config = dict(
    experts_per_token=2,
    init_std_router=0.00662,
    max_grad_norm=0.5,
    batch_tokens=[32768, 65536],
    max_seq_len=1024,
    train_tokens=424900000,
)
Below are experts of layer 4 (counted from 0) of a mixture-of-experts language model. Rows are named router (the router's row for the expert), gate (a neuron's input weights, with its number), up (a neuron's input weights, with its number) and show model dimensions 128-255. Each number is 500 + 25 x the weight over its row's rms, rounded and kept within 0 to 999. Numbers have three digits each.
Before each expert's rows: "mostly gets" lists some tokens that are sent to it at least half of the time. This comes from a sample of Wikipedia text that the model never trained on.

# expert 7
mostly gets: " O", " Al", " Z", " T", " G", " J"
router:474512506509475486477503472473534449504454474515490504499488517501483541504523504537493502522515455465521526474483520537484468490481491522455540466476478512506485525475525525487515476519488511521479470521534557464527514476517534473492517507503506486486511481540462481508510498486500527516519505514532525479509513470501480500536518497514467452476513520485495482524495503499516536457480
gate0:504488509497467504509496455534482502461531533488481476563503510511505504506500523490451442474480527536554491534465527493506495524511518481542552507533484474536474492546524480524521502496501520508497485514535488512532477522532484492525503470500514443549551511486514482494520507477535490533470507491510461465509492508530538500502521499467482467516516481452457493537529516491497455474515
up0:510503485495484512494523480487468513468530486468520472480532474500541523520496494518500511506438562448512485574493496472446475487489524464467506485539504504526520494530520504491468522481519522502511552537514458490499501515536521551526514521499475478524525474513488488488508484484495505494492490509497506506485541478518492483491545502537559509542444511489483547471515514468526484526503
gate1:523457496461507510520466517457476489486451476484493497507480480518527511513520477511528447481478479503460529498490486512452427533497480527514499530487475505491546442503503490487478454501527474532464486460494483513473507489500502499453523511490479467546511459480498553517516505506529495533484525523490533495430487513464518479544528513497512521481488525499527485503481560509470529466491
up1:500483530482502501496530475533524474498487485521557501545474497555497490498493519508488459484531502525533534489505497523491504480489506560498459485485524502440511465489482491492525501513472480504485527499474501503544517503472508510494510510517523486475506510493506508534476557545497482485499515504454471510495476515545468480475477485520492455515517535495510473509501516489524481504498
gate2:501485469510497490523459463502479470493528528506502524527524569514548525469564506531535475544476512528493513475504467524509491497481510532513487512504491459546523474471507460499506497516472500522488529470502542485498483486510447484494493512526457545517510508500508491471504497497521483521563521494537503520499492482533497477506494525456431546502470495522505521550483492500464517519484
up2:534522427507492492495503501521477536443426520508457483535497518511496487512495512519498497504492524481531510490475538499475500471505536470514489473432496520492537543528479444496468491464553501451496510495549512514477517500497540533519492510480475472455498488473464476500517468502517536569514488529489516484533474492508481506532533468477501525510474458520489529486499487494518504473483
gate3:483518471508525518466492463491527492514488539483489456467503499526512509487462455514491472529527488470520516492488462539437528498497472542515449484507499514531485539529496538491489510466484510533467475475543490459522512521460512473507504461483487525505552505499479502469531506476504522487467509509505518501481513472520501522480532487498493437490494467485453489532471513491550477512511
up3:537525509489485512515534518511518498510518503514571511486515469455537503478503517500500494506481475493495457527526459521513472459522530479488505466507479485482515467528487492511485482555516482506489499524511535537495538476492552527468516527508509494491520489474504508523446484502488456507526524500491458468549535524474469545526467525514540519460520510486508492557508519465491502534526
gate4:515515479447494482505527489550464482530524520496493550486460491494448483531535517475539506493496498491495526501508509513501474517474467519536553511480518518487535520478528483474500476511537513517529479503476481477500513536460544512502488529514499518530502469489514503497484521483520503482516512506475495451531460531509499514537525548479489527476518507475525540526512492507509479522523
up4:500454493518495506543496493489519500526501530498466510513491495494462541505516537521458489528545490483515462446440512527492474474479496479470513528552490495482510517500427519500520560518522466504502493488523501463473503491555483512495487552518504502527507524502518489507452488534489520543496517466474530501485525521476527483483549496520492459553480473461487453505489533513482485517465
gate5:474502473468492513512487494554499504484541479488473504499550530519486481520516536520446513472506509501492495502503590483530481559483493477461498521504441520517479457478479514518483493471527525511483497448503492508513489521556469478507491500542531506490505470496469538497482485503482490504489500533476516522463476499507498427473445492528477520487546489459536496520506487480494529508479
up5:543505509480527486474494522511482491483533507479515532524534502493516483531471459497469475514531520463486470513487471491551535494482511521489551492507460522531517524486518517494489513467481455504497497508520522516472463463506480510527494496465482551458432480453466485476454454461501501468504537509483536499511491475493516507556520496488505534484478482538527542491492518500497496508503
gate6:455515518475483469478488492562454495523503503521546460526434525503498457486524541492472479479519481489462538529530516463535509503471482473526538534493466505499473497482488508461508458477495519522461494479543488520503528496476487478503496491488485503518466496449519467528449516472495516500457542525494516479489512485462472485496492521528486505536492508508486431498525542507484462501503
up6:507532534512486483535477498465522434505510535518533459500516480479522512476511500481472500488468494534502488529497496509484505475521506504521475501479486538513494471470479485497462470508524529531530472529512513525502536518522459471519521532514500479485495467516508474508503482508482523521466531469433516538521455516467507478503460522537501553483489494481547483488518519507484548502509
gate7:503502498413511452486542473516488474491460518513497466487511541512495455478442500496509479499510502472441508520496480410469481520489516475516491506476500524553541530513531493514505490460486504487531484454526510514504479516468504554539504482473515456521499544501458485483499526499523481506482503507503503494527516526496475520507491523495529524512517511483500491494516501496453475504503
up7:499484468491503517516483500502530473512546511514488453481470518527531479459498484501543543538521499521514513538496471491471501500497502474510507517494459520533480530479525546494515487495497492502491485501480518491511487506430506492510510506485506477546519506521491471477452491507544547490518517506534502458466501491497496495536518473493486473472508493510509465544507491507484495499525
gate8:511484503483490511523502534449468485484476504449519473541529548505494510513542502504510477473452500476459497527472505533518478503500514475492510499484527464478507481472529547512464526517506479486502494447482496489475486496504464470526498481530548519460523530486467516505546489500570509548581467500547517458494451454483462527473481482453473510501505533490497502515517496510496473512513
up8:497507493498538467526542501488496503489524543500552489517499507506489512543519434492481487515529476502480485499506492510478435511523521519509453503530517504513498522469474487510475508498476542530473511533498517519497519490508510500476487482507487515536480510420528505497448476519508505481521544529480486498515522468487503509472486500506525488482498537512466538483527484454531526517517
gate9:519463524474479512512522450543489535522490493527484506470529507522482494508470492495469476511551495485477500494523512499506493510486496513507488522511539498515526475517513505486512496536507485488474478461513475515473499511477530498475447516483476482503483508492505484411483525490489514486491475483529520513483519502534536500532502512494475477500551447526530499468483487520499500482474
up9:513465457538464540526488510533472479525501502468500526493498488490485511487470502502532515499500492447480494502532535493485506474505542493541416512514500493479465476508472428478506490523488517464470505506478519520483519493533494530505504486508520520491533513522513531507515552531497503500515490469479486481496483530501520474501480483482515530503499467484471477501472469531502528513528
gate10:547497492509490487486559497489463518511546509502494511466474490513494504461499524448484518499543503520491505525483495493522481498520540508519500463522491433513463509486505502480539470518513514537500507492498489498500468511533494469491486512505527502463506507508493494491491525520506516516459515496556487517508506556466471487495529463555522507511503541533514485507530507482510516500488
up10:462454514485489497473517512478521526535477524505477513506490462504495487496546495529548510480501489494495463520513500469510473514515451528497501495495476506514559464516497468529510542490520482501526491461524465455480514473515487538504522514513530513507496513499556488524471526523507522505503551523483506521470500494542471474507501484507475539509509504495510496504541493474497524485486
gate11:539499516493505494514518470460504500552497473514500512498440518499488512471510464515482555499459456538498511518473502515509498503496515514506497518451507519487494476537442500536515474518499499496483495486524507523483461483479522498503543486506498555519514486474467472464448499496500530512515531502522496522504436465545531490534491516504585473501462459535518502528485511524517500503483
up11:509504471525475518504483521474508481455493496530488520463490536510526517460514511493495515503465484471537569518538478457494498513477498486506537480508516499516496515479489490501490564463487462537514526522499483497556465548492546505489499505479472508504495449516464526463495421481516500481491461537521511517530484520497500499481495538519472532482509428461487462522501479521482521506525
gate12:470498502488538503457530516526511496510493474460455511528504484469516502512464479495509431437488493531498463510535527474449510525500539553518511527488474530456530493488535529457480487555475505514488520476525508526496516488465562506454497543467508466487488484491467494497551509502470543497523492483495489499482462506504549519488483534574540528505482470468478506529501585474511488494499
up12:511537486487516497489517556460455549486499516491523524514505457502531483477441480509488551523509496499493502459457446500519492463485525489528499527518504502454536491510505517481462466513505507449466486473483494488506522528530493479523504485496510491479520565493499505487470495488518478513519467514499473552523512513547524505515483536470516515506496475498512528490554561470505505457480
gate13:510478472499485494524520520460517497482472533547555499477537518512467485522545490538553527511496520462544427471487494522502512519500474486512502513467489490536536496498513500475515475481517484515539464520509495437499504512511469500482540453482493499481528508498474485495499489497482533503531491515500498508467485421499508495495461497496456529473524485491492514525508532545519508503497
up13:504491496485487497535513488527502453467488518502510499516532543481484517552510450486517497526527555491509515461464484459548518505556470523505447479477506523483555508498490456541514508545494479513485472516487494521515498508550403507492514471475466501513509511510484508493537475555499494504502517554497501451490523459530514491478502546492501496468487492512459458543504490469468463483524
gate14:497512510488547469494535513487481472517548482512543481525503509497501489490513481498456503483475510512516511513493486540497510498504479499494482470523517482463509514531536513518470537491510460491510507513542519461474548529488504544552502500486520493484521491505484541522518507495498478493523512558432522516468507496510483461501509495501489506522540482488529472482504510488511520498489
up14:486509500445468503493510489467528537488511429466505509456449507507522461525485509520534461560543467479486492529471523515547450484453504481523518499500473500518504489504502549501490490525507498531497533492517459473504473557522508514490489467542505476513486498474475525515509480481496534545495506469532503474524518489546473493502483475525517532469516468481469481505477524509539533466517
gate15:566504507517458522497487471471516520525475530519504459505492471518474527474501482482499480494478515496481522492526560478477470496484515447469510496464520489521492501476523521480512512489517540488495510471502511517473542448485501507551492524466445452504496508463498507520497460521479483472536538530506539476491491496508502500534522537478492538527485469503532538509483489472505529542477
up15:455486496501501481552514531501513496455484480559485515467482509535490502529531496503500483546486501511532495487511487515493513503527472506515493511534499470459502535526530543491509502530478443491504481531495491518481526493519512542503505518507531486500471510500547510510547486463518522508459471518517509480507552487525526510537508488507552524449502537517496535528477496486516500485485
gate16:507530488523507487528467486543506497493489530489494496506487502492499485508492475481516490478484483499508515552513454521457456515545497502463534492512454440528506517505510487524466502512487442499466497487489473544462483515530492560500503502489439491507493498493468519502518502507467507510509510494495569475518521474455499531475491472493491493469527483478532488506497499498452533503521
up16:530502505502487508536521480471504454491516484504479526496494520555492480492524517512431471501474465583522502504550464486499518501474521459463505483494500471550519504534506479524519537490448478489503433504531513458461525509532491450460491531497503484509448506504504497509515519510494475492483485501466451498514482522483495468507494509486526521497499520513494542512542531512546481511464

# expert 6
mostly gets: " New", " National", " South", "=", " U", " •"
router:552530548520471484489535535502460471460492525485498507482508493489518504487564557529480496501459456483464494535449477501477504477473549495559513500550506521546505516499522498497508464484500513533489494457497527480523530489504509472476436491482502566500491469515489507532497515484493512488494468497491458479492546525486528515508479466489510492469468522503514520493546553480500482478508
gate10:461505466462489489503508464506536532532525543480523508510486491478496457493527532485516525458509472495506485527518496469491503493452479486486490454556498477495516478501473531482496538473546509515490502481485518471507475475485511491497521500521508532497518510434501460526500514480477528502470490423468483497532467512491506483492493493528538499501485513487539511498497475499474497539501
up10:537482506561476470443455518509504469500476486459435477505527499520478496502508524460485516456499545477508501462500504525472469526511496485504524519466521482478480499515523543492490499510490531514484499463489482487512518499457520509475491513517478504480489517502515491503539542483484472470522448496483484511518495500506521545507472495530479452530507470484497493485497482540485506528496
gate11:534474513495512484461497451533523509470462509501502491497456561506471505505466512540483456469488528513499493494505484515510479510551541515507477495509494531546494511541449499513492510510465497522504496547500474547502467518485541491523520525499531494465494486515508495527520498491461546476450530519512491496519481496464517485519534504533561479499523512483487521493463508518476546470513
up11:539506478499558429550482450497535515509487508493475480466468515476482494501490521511474485509464529514540548501470506474484500521510472502470440465479504514548472463569500494515507494492498514539490563495493493471513486510522532542446527517494523475535530491489458526501532467526492491493512505541496557485499456498514514489494478508495498520509485451485482537485481452514459521499522
gate12:454497494464487534464513524470467484500511543470425533518481486513472484502500545464498497447498481450481516519496533516499509499479476482485438467522457471503477511532477417507488486506504481542499469509559475496469526493492481497499481464503497502523488531531520490478500487441548507494445521483471513497531538480522536492541504461500525507512453518459488518503533508514504516508489
up12:530539475525518478476514498514557481506523497499515490479501528507462522488528547496536492502503495447504536514507539499509492517525498437492546516443505537503479468480497560479488543473541487487493520507521503509516493487520512450492447521509463482463485465487516515527492506496542501529552461500477511521507526538516547490504501495452482486518484484487527528511480489481532488479512
gate13:466532508405505501491493537494483478515510478534465471508545462507486500505514529507514472526504449508503483536539481532491509513496538522553466522517549517516507508559521479523483505473512499481419502512523529499498494512509484531483466525489546505473504445497486475484496450470492466509493506529512476468490500508484496485505475491458508513532516516523531517534500508501492479544504
up13:559507503546502543448447498471520486463440535544498515472485502467574508474486553534500525534468528523518538548485509499482521513494508463495495500482492444485469459471508467508488488513530519522485522485472479545529480486505470478528491479512488514484489516496485508544501544465489448532460526475445527488519487499518504535473530487522483539492496457471505435514502469521509484493498
gate14:501509487532514473498499504529498514509499522518457481467503471470517486463505513499513500507469514537489545456533524517438476522522466532536475499538497503498481481538542468491510541507478484501427484536525517470508428449510520527507458458495463530495491523517486479515494522477520499490494476492506495497484492498459515510499494482496512468540489498482532473525503522513489517507482
up14:535483518502506529492529509463509507502480463498525496516505527493511498524476509513517443505516481466498466493479512500521507471502539507536501498528497517538536514526485481527551502496498512505476492517514534549478512516527541489500507472450505485498498455518483508520501493492533481506473525523508480506481495461523467472485497517489507493533515497462524506497527496527514459459523
gate15:498488479539511475503511503500457485505527509554521506520471498493530512520519526530521472511503506465535506476472497511467520467496524540492525489547492484474497471547491495531509519516511432547486502531517491496500516533533478534500468516484480466475496509517508530515471454512489529486478512452504471528495499489492453514526487543479476462515463491501545511467559483459498448476469
up15:467480507522497481484496480497486510508497484476450495483519517534508488496486515504491561486524491540513518509510434533440489535511498497509531525513461453544576516539519489499577502458513475503482542529510503495489493520546507511509490468489508537523477519510456546516469461521476569483534511518516495555516511523485464486490500484536493516509491495483505515463536514478479497499481
gate16:510526530510548483483518456470511538497539553475517456508471520512476498497541470499492504532460529514527489513526455545447497517486479501510491507522505543513560514493503477533448460448504529490508499504436480499491505499486492505506478468477525461446489487469505468514448507498479512514424516443476504499457530510469536488503468521499445532518517511520525520513492488533482494508478
up16:514514531508509516502476429462534506474525476475516494509492480481513485511544471523438530516486498542497509518487474487472497478494486491556521487516527508510513502486508485538456483491457541453510482496466439472512474477512493493515497511538490455492464502494462480468488524510487515514495530465515492541466483520563532503499505482520485485537495518509495528511503473553507482471503
gate17:495467487521491509480499475535519465471498461529499498505538521528461511502491482497542537449534488482480497533499490487512482538506457498476502502447504525530540545498470535510460473492474506529459508482483441515550513490484481461496536446501493447516524481466484529520511537507434505490471455460496474510502481493487468503497521458484515503489506496485502523448489492470537482509483
up17:476469496478457493486512460435534547462471489505483474510508460501490485496534444467508485518511529490519525522508534452480510490509527514546479499566494502524515454482469494490496491504488513500458481494520496513507513530548469463512502506484540502501485513509480462551518528486469475492485526489515492493542504529510507534493498476525519496519465515461522473521490494493488511509529
gate18:529483490503503522528488524501495512453482530520514485479511508521508500524467469549492505487502498510485479492522524495509514504485518506565528525481507536490528484512518468484498465484478457501498508516515502512510458498476509491483527491526486496503490501548511480505533551488529515563480497563440508533504525503468526496446444481541521502475473522488477514497528466455538509478544
up18:556502549512487502526464481470522507519484501497530487499523517487519485500511453484479486513516527537521491513532469465500502470487527544538477503539487538502519457479537483477495523475471543501543501487529547483512493519532542463502481513508506498533524511510480513506542491486486479500524512525447525482512474477463498525520480485454475515495491459506473472542525522516502515452511
gate19:467533511509519517481472513459504459497484501546530493517488506508515516451514477481527524540512552485485509505482470470491509443499485477502518486495528516516505507469476516563529498535491475462487482466500503472562481489525527476506482512552488508486478496477487535518508443487490484478504522512514480525506499564530522470516460462491529480505491500536493514469513490496481513509481
up19:494528505524525479515474474496499514487508509532507510503526502523474498525522477507510473528535478470479456514523490465508510497501518499486511531482498485512468560487486487503494496480501482471496500506504501504560491466474489457485500528521567498459490493461491522486511447507512486468476485472444470494533518531500509457550471431517500490485484495537521475500503514511452540542503
gate20:517530485451511489552546487490473487512498505500488524499515474528530477475494496522521490475524521469470470441447503477469521551536506481493528477501510463486513496520534478503484481457518536560510504462492516533478499483470493540466486502498472476512483513493458501494479480481503543516473513537508490494507472524496521500493493516492478537472539512512525511480508485521509467471497
up20:516563495515511465481504520502495487514472515523498472480463488485485507495527516502482479473510486494502499479484497517515519510501503537512516489533495531478528519507458511502536495578491510480504515515482470477480516478496558512490572501497484502499489520464484525470509519500507504529479476482463563460513512520535514518492479493499475513548461496508453516534529490498467478544504
gate21:509536501476488542501491521523471503500523508541493476515481502513550481521533501528521490496472476497493527483519536512459523488471504504530527484480536504528562503494445500521473492473541534533470515528486516525499489513513502503484454504516478469485499499529501504541505522508507503473468491526493472506496510558518515486554508484502506519520473541512497536483549469467462515507505
up21:474517484524468532494498461492553506494464504494503482501509558530503516492492534505445498479493474502507466513480498481499487507510504546504506505512477474484498478500529473503540511516484495470497483518537464459531521513464525467510478464459515514518485514533499523479472497509492522495530496490520485479483459517480493547499514525512471466509493460516496516533479486462537524529523
gate22:511509506495534532519504476494509552505483556498476474452519459508492477566460515527503475464567507489487527520552512472481503499534500478470496517475466484468523458510473500513521512454517532469484478545513490500531476525469472477497504539556444496506468486563507511492471455502495524509471471474485506525498493512462531491513538475511497461522501544536481532474495453482500522512463
up22:466502486436490478502478524495511534509508509511521486525517435499487552521507491501531484465499510475488489508518488531481503493496513488536545500569489492505498473507471460497469535517499412516522501503499524536549486465508518531463514512531493481479526499542481537494506479469480492507496484481523467475513482484534523488462521539493511501461467479501488511537488508492469517480456
gate23:507467481512510494487449457539512502501472461508470514529493516504511486550493510507537459503511520534499487493472518523495491487486502495503510548521465501507519496568502492503485534518515481535460504503478521516509500492491533456534471522497486474476527445536482493463556517504516457492470474512468521507478519516477493519488512543501462520485546525498507504533521496469524503532481
up23:528545492476494494497474480479535501499489480546496495531539452497523493475513536463520516497471498482526432491511529501505525516516493501529484503460549521441499517516456504516514489512499496456532500509509516481507478521463472462470513481504506531506467491514494488538441504501472502539568480514495517544462532499497541479525502504474474525472513476524477505500466470485494493506483
gate24:512480522534488454479539509500447520466476545471538478500496443471485477518491507496478487498509474460523501472502469532475504494483567494514490525532511520501481482509497495507488514522494473519527506462502474496499511511465509502517479477464511483497521491533505537521485511489528491523516478497477466477482445544500533473506525482537505524445504515464472516460519470536510516500519
up24:480526470485488499541517480486494510522472504480471485501483511499504546472531539494491505493488478513441536521529495465474499516520498455482462475516519500490495514521448522537522493496512466539480519522457503471503499515494463516521509474478499499496479489500517482509525491492481510488492518461488503499503478500523500482488480512513507540521441486494490510506511517529486474496512
gate25:531475498470485530500491487479531533480490562516468461533465462477520547527551531490476470517476473518464473511481484486515493472458500512529505497471461481517496526483493534534476464490510500476506495505524504525501503504495526489503533515498478498506542517505468498522484483489475486503502485499515448480475483473552525533520522472484487482520500477456528517521502519473465504501496
up25:468474511475491483474469476458488535487451546481490488508494556456478507531472481499531488470463561481482544554487496550508514525532490488482518542486497508485491486492517476519519508541475487519504503484484520489533514503482486545498507517438487512495535498485494480461508522487494450520512534495546504532490538482544511508501464548521514506496472497486497509521484507511480529495544
gate26:552496553528513488527496517561478462504506535499528518568496475505438488510529526532497476507482507512478441490493508511553525454507503500520501467476492488501503530531536516524460506490488486521469445521514488510515522510497489477514506481507495489493490466493498456485474490528476478510507472531473522531501519482476487509525491510486489482464465530504538509511511486504500487499480
up26:513537475502560508532515465516541490481540470487503511512512522502534553532471507508482520458511529531463522486500499510490491455484481478516494511475501485487510501500478497485531562475478529483436469487494517505445507531464486495486493556508514493492433531503511486482528504530500532473507515497463497472517514479494530499551461453541518500497482444525475460507504484469526545486500

# expert 9
mostly gets: "d", "ab", "g", "zz", "p", "w"
router:488483523503518467544489500518487481504522455486508536496563507505474538452491446502473499502473519522485480469525470485556499474511482476488507526535510490497522486547475539540467470511496517505473461494526504506528531476530466528524446464482489521485483493520471480484512474509492512495531477502486508483496488474490554531480509515540489481506556515484508434476532454485507554486499
gate0:530477522499427477461494499521526543517491522526509467512547533526480507529474534472514488496519507503546475485469506538460529496492474499448511512489544493498532543495498498509502473485522487486502453528496481510504493487500479499535473489538490485505524507494497502520491506476512507493503517521499515494515475470480485483509519538511477524479490521568479519487516482510481442491521
up0:483516505482497537506501523496524483506486533499521484533508468489446487445503533460560528539534495471501451515512535464517481555491495490473518497457456524521527526498529463468470504506496478513521500523497543527527515477523478494525508484476476553526515514492535512498542493541508532506483491526493529488513530489502458508470472508495514518501509516480528491515515496469478461489503
gate1:535482507463491509502510498520503509508489486514514490497547495546480510517527469483526463494516471505511536456552490494427548485521544510503521499481510534503492512497509452537484500515495491492501532528568494483496450503521523497478531516485503485490490507520513474489505439450517488513539523494485499491488521455464490498511489493537547465535501468556492469507550503485502483526541
up1:475537484530483486466501509481503549450482475543524519488461515502528468475483512538464514479484526501518478480487512490536501488458531495506493499469491522456536510477507497517506525507527543509483522514469510487453503493529532466523507488506492474521510500486494515466485488572533494495557518517486472487512562503519486475554460518521524530530480503541495558511504511542489508514473
gate2:488496521521534484499476475499528520503520521502458567530499493541481480490486499549509479488484560530475477516515474521513494502495501540499537537456484553507529550512522575563504478510473541553538503513493445522469469482514492480522501507491519497529470509533482499475510494473458545509507508476535480515497560482515501548536497477534498492478492525529475485527514506488477470495489
up2:491531549529488490466495539478498465524496499484511512544486512475467416490470516532495498487519501483474476513485445450496506479490531539533525514510482473539542510462422470508514466519455498516542524501496491495496496499452475441480483503470505490483498516529478501495485465481506538489508503519499559509555488520449509466496499496492526476464507484507513484491546482468505434545456
gate3:483481485554517533534508507496502540495497435529506502472436568471525448540541463498471523489499504506492489474466476507491493521478448496490484513485508502513476471512543507441495465515505479505469488460520444507508493507517478517517506520466510518489523510470450523471505495511520487502508521573489556505521522462483507484471487504491473465498500504453473453502466518490505502510546
up3:512477524483518485484475473500480493481543523560504492472533523475507520510504484505517535468472487503492481506494532506459515511487461501488529496486476497449487518513540527472498504507520499485512494476497542534509523477487495515476496520473542500512477488511500519509495496463513462487557520529521500468540580519484506533488484563482487510481484521482434494510453489483503523531491
gate4:476512484478501433556496527503526458486493497477472527499503500511532501499513501517473458477497522550499525500528473526523477468493467502485500454496529502434480499470489480495468495459463487458516556515522476506495516481527483495499530511496524531465486472488464472469549467482570481471503457464477482507487519474507513498479520520496525512488509502461508480486468489511469510531454
up4:471496481527512519500511471477509486466561482496485514523536518504470512508487522500470483526473481484520468479495496546503499487479483500504517518533547487478500511494449535493490472496522495500494522482489496497522516524544462518518506457464467511509528529486484450529516477560511493506510497506526506488506495484497458520466452512520482502505464469557472543479486493503520473493499
gate5:505534513497508536486501504537530467473509523529482526509462508489504470424532487498488500457503453503481516477461508445489434506507504501474532506531496538543471488418539512491538498491545503495455453483532478519473508523481466491504485533537522491469522523539490536503517509520514495475489507511496492483507467502425444519498527455464466540531516475526518502515504494506540491475493
up5:469570464515529503485487482492467506508516532512505483506483541533532514512521496458485494463551501490496445507503504543519478549457542520489517534490465475497487470547526479488491522504468483503523500514489493500517496487553510531506474506481554529515479480511514508478499500480489468475495467461503488523519447521480462510502521478468469534481567518567490493501509484511516492523527
gate6:507494503494554491511498466481478494523468479484510455542530528520492530463501473526457449528438521504468522502483478477508508484528531493516511489509451486556529488486533482482478466495557544511519527491468495509494516527513517493479506447470494499492489483448499551516493489451545510464547493498553456499492496500526512494528552519455505495522476489489455479476520481469456534502485
up6:514540501483540518519454519520540501489449486498523512537534550525495505482480504486501511511473482487434535520508457503496532476533486471501501479504454469496476432529514520521525517561487486532466509520496533522467499504548517494497462444505485507522506471494496529509515507486507493514471515519481548494486523470498509532570492470547493499503512448521489517507542495518486529468492
gate7:461543512506523519509503508513496516534524489520535514518498523468501528527520467475479526501521516472490523495508495490462512513508451495546470533536556480517483491506467506510482494505538521464456506471551490455470507475465462505464489505581492508476482513498471490547503530504447505465517506517498510543535501530532469504469496488470538427489527506509517465516491474470511509468537
up7:503525462471474513531471494556535500493527511497467473457485535484476515504491489460503514475506514529523523489472468460484490485509484503485549462496523472536453510503488504485482450477505469496510535523473494532491527484522520545479549517501480542487490535514465488492530449457499445498485511470474531461518491508522507502455507524516476511546529495494523510523472528487512529513481
gate8:532489517496513497498504500455514539486471494496514545493472509536460482450530504445520453453511462503448487464512509522515477543513493547528509498536487496483500494499464525497499489471496532525490501472480492485488480487445485479486522508473512518502498500501548498517479507515512490514490529534497479498487462491500485504468517504517558509519472541510511525447498491481469492496536
up8:518485488529527549518456522486474491542485515507483506468509476509486509492525505500516474497517497457504508534502555519501522496446489539526484506508494520508490552471467494501477491509482478449492480572509482496456487522493512504506461473488491477505526503499450482522487506471464484561473490489544474517469515490521496531489520500542518500524522505517469481486503508481503533491503
gate9:466474482522516494533511514504491520488523506484473473519466469468471474476533492453504525523510513507495533508514509492493521499532484517485481496497473490545449477505446534486463472526513495566505508514509550467502518519541570474529490550509494522479499537490482472507514507439481481508489502468475559485449523495502480499532482511494462542550527519523519535494532493488508510537474
up9:526505549463466511484508503515463470446487494491479523526506499496466551502492480484505509543515492511521499517488460498493540478465522477523492523483514482492520514518507512519486495506492504475501536501502563481489498488503516484516499500499533457490519469494511490536501477527513477536482480488530502464537493475510462539493473525497471416526494519525465496518529505505486452533521
gate10:501449508530547451501503475464498483485536460497486523479516539454509487509544510486487467477473496511475505487467476519533523477504418542493463496485501490481515480518487506488526481460492485528507509498462499529478471517514533551490486510527499450545492474431465490484510499511494531478514484517510528473492487509480501467478504522518493528519483442509460547469466493506509495484497
up10:529490508510506487515542501504474442503498476511510511509477517492558517535465553499518508455491471475435468496520495535472472508534481491468542498496551491507467541488480508437495458485427515457493539488550486473534491529540502535535509483551475530533472461513489515486527491515484490433516498478525509518497512481463504514483500540503509531530512491522467513489511491522514514465492
gate11:538513525513574523509540478497508473505561491485459528477488541509499516495500490488499490485532499474450467487504490495488557520504515499535555494485534527538553482476527558499504535529535497489501499535492545490517510538525447545480492551507454497508516515534494545517544513490508502529469501489515491502482521489502453489563513487547467482494497492511488498538467461517539495534467
up11:501564466490488505500511500529447540489521501472473467509525482505509538498515495461491517495464457489525522512480471513509513497478516518534520522486506485488499454549455523549486521511468489525455479544510496504517511550539460508473538467455485514498545487519480479491503473506499536518476493545519521511498497493479498484453556498508511503533544515510510491490502543460528523463488
gate12:460521508555522506516518476505519470481508508529547504507474515522486567480505464508500485509478528479489515486502506504508520514487479499480493472490510505488497516477480514523462503524504514454513542482495498525466478485536475476537478494499473542474518568465514429494519455543567504483539482511478487490466437566494452496519514531466514508493466524531529464464480526512511469531477
up12:449529513538466473496465474500484490519446454467517530494523499519527495515507474512526466551490529487489501515497457499506492459496482507482463476472533504506483508532517498431506461494484521429542523520500553496510478511490519536496458529475495494534496523462499519488494476477515466509504494510462537482496474527496491486526512516452506493478503497498498479516501492505516518541496
gate13:514485444489529506464456504468459518496491527510513524504506497527546463447499448491512556546443516486512472471454492504516508526495518475483479544499491530530475537509502474467488472480523483537506475486491501467505533489481460476516498509503484510453525504503495489505513446522534506535536541539544497501498506481513484478474421504516503507544471509522524466502510497556519539503479
up13:487484486519509476480506473501525523542526494478506493524496561492502531506442466475530511462498527486511498466476519546496509488478455476516491473467480489546503489501488498483533511461535484476522518541507584477446510532478499477480492511483510474476502468549485485484549504509495512485496497492543508518519497521482538457496501493571482496525494518469482459479480480481541491498494
gate14:475496510543495476508524506514506511466479519494513520478513507494493514475515487489493479455537478506509472513520482519502470495472504501459531530464501530501506484484482505555475516496474488479485462509487560487494484448513482526500476520510523503487525540527554516516511505483537468498476571521494467500499499508539555511507505499508481521538533517499534537510510504504438449521514
up14:505465522516499476517537506548486498507476531535498526494515493507495507469566526511489501502512473512525478490508509594486497515490534487523502472511511511502507495514478477475454495516497498553457474545493510489469520524473523519485499504523493495441474557512474482512479489496524466514495483491517500488471511516507456490505512528521511497530493552551489492483441506471512514483515
gate15:523510527511488454533508504482524526525520484497530499536490505471524520486509467463516517518527480488500542495525516508541488497465524522469494550509517511546514465448526485489482450470494488524462494544520543469517532494510508505507485474537456493503574510486465483487480536480502477521542475448482486519490514502485543474441487491529499494508471484479490509448498500501467479509491
up15:509455517477482492502496497510514509474534500497487533510507534466487504504497492548471459504489456520496484475501528481528524493454509499465519478459467523510531511489523531483509504505493547483461501484528508492488453465487488467514473464476504482477487538539506466473461462467474494470525488479476484497482462500444480454489491473526496456506533517478499545548498433505510531542532
gate16:506527480522536492514514565490500493479531459504491504542468465480499488494507497495463485478466458508478459497498502528515519505486524498468494466509489505547448518488462512504503469492511563498506534538535503532457504501543508519473477527518544523433461506518505494467496502546502454508518490493519529461519484493516466557452494504495526548493488540501473486477466479484537545452518
up16:457506495548529501492510508528534479459492519567501519515530453521478484503468492491443517516475497526501496514487494507460437500513440519540524502519483475530473555489484482500533492459479526529484523518502501487475516558469451512506463545501497522510498501510464541543476489492458490457509515510541513483466486467542534509485509491485476513519507507507508471540548494490479530440513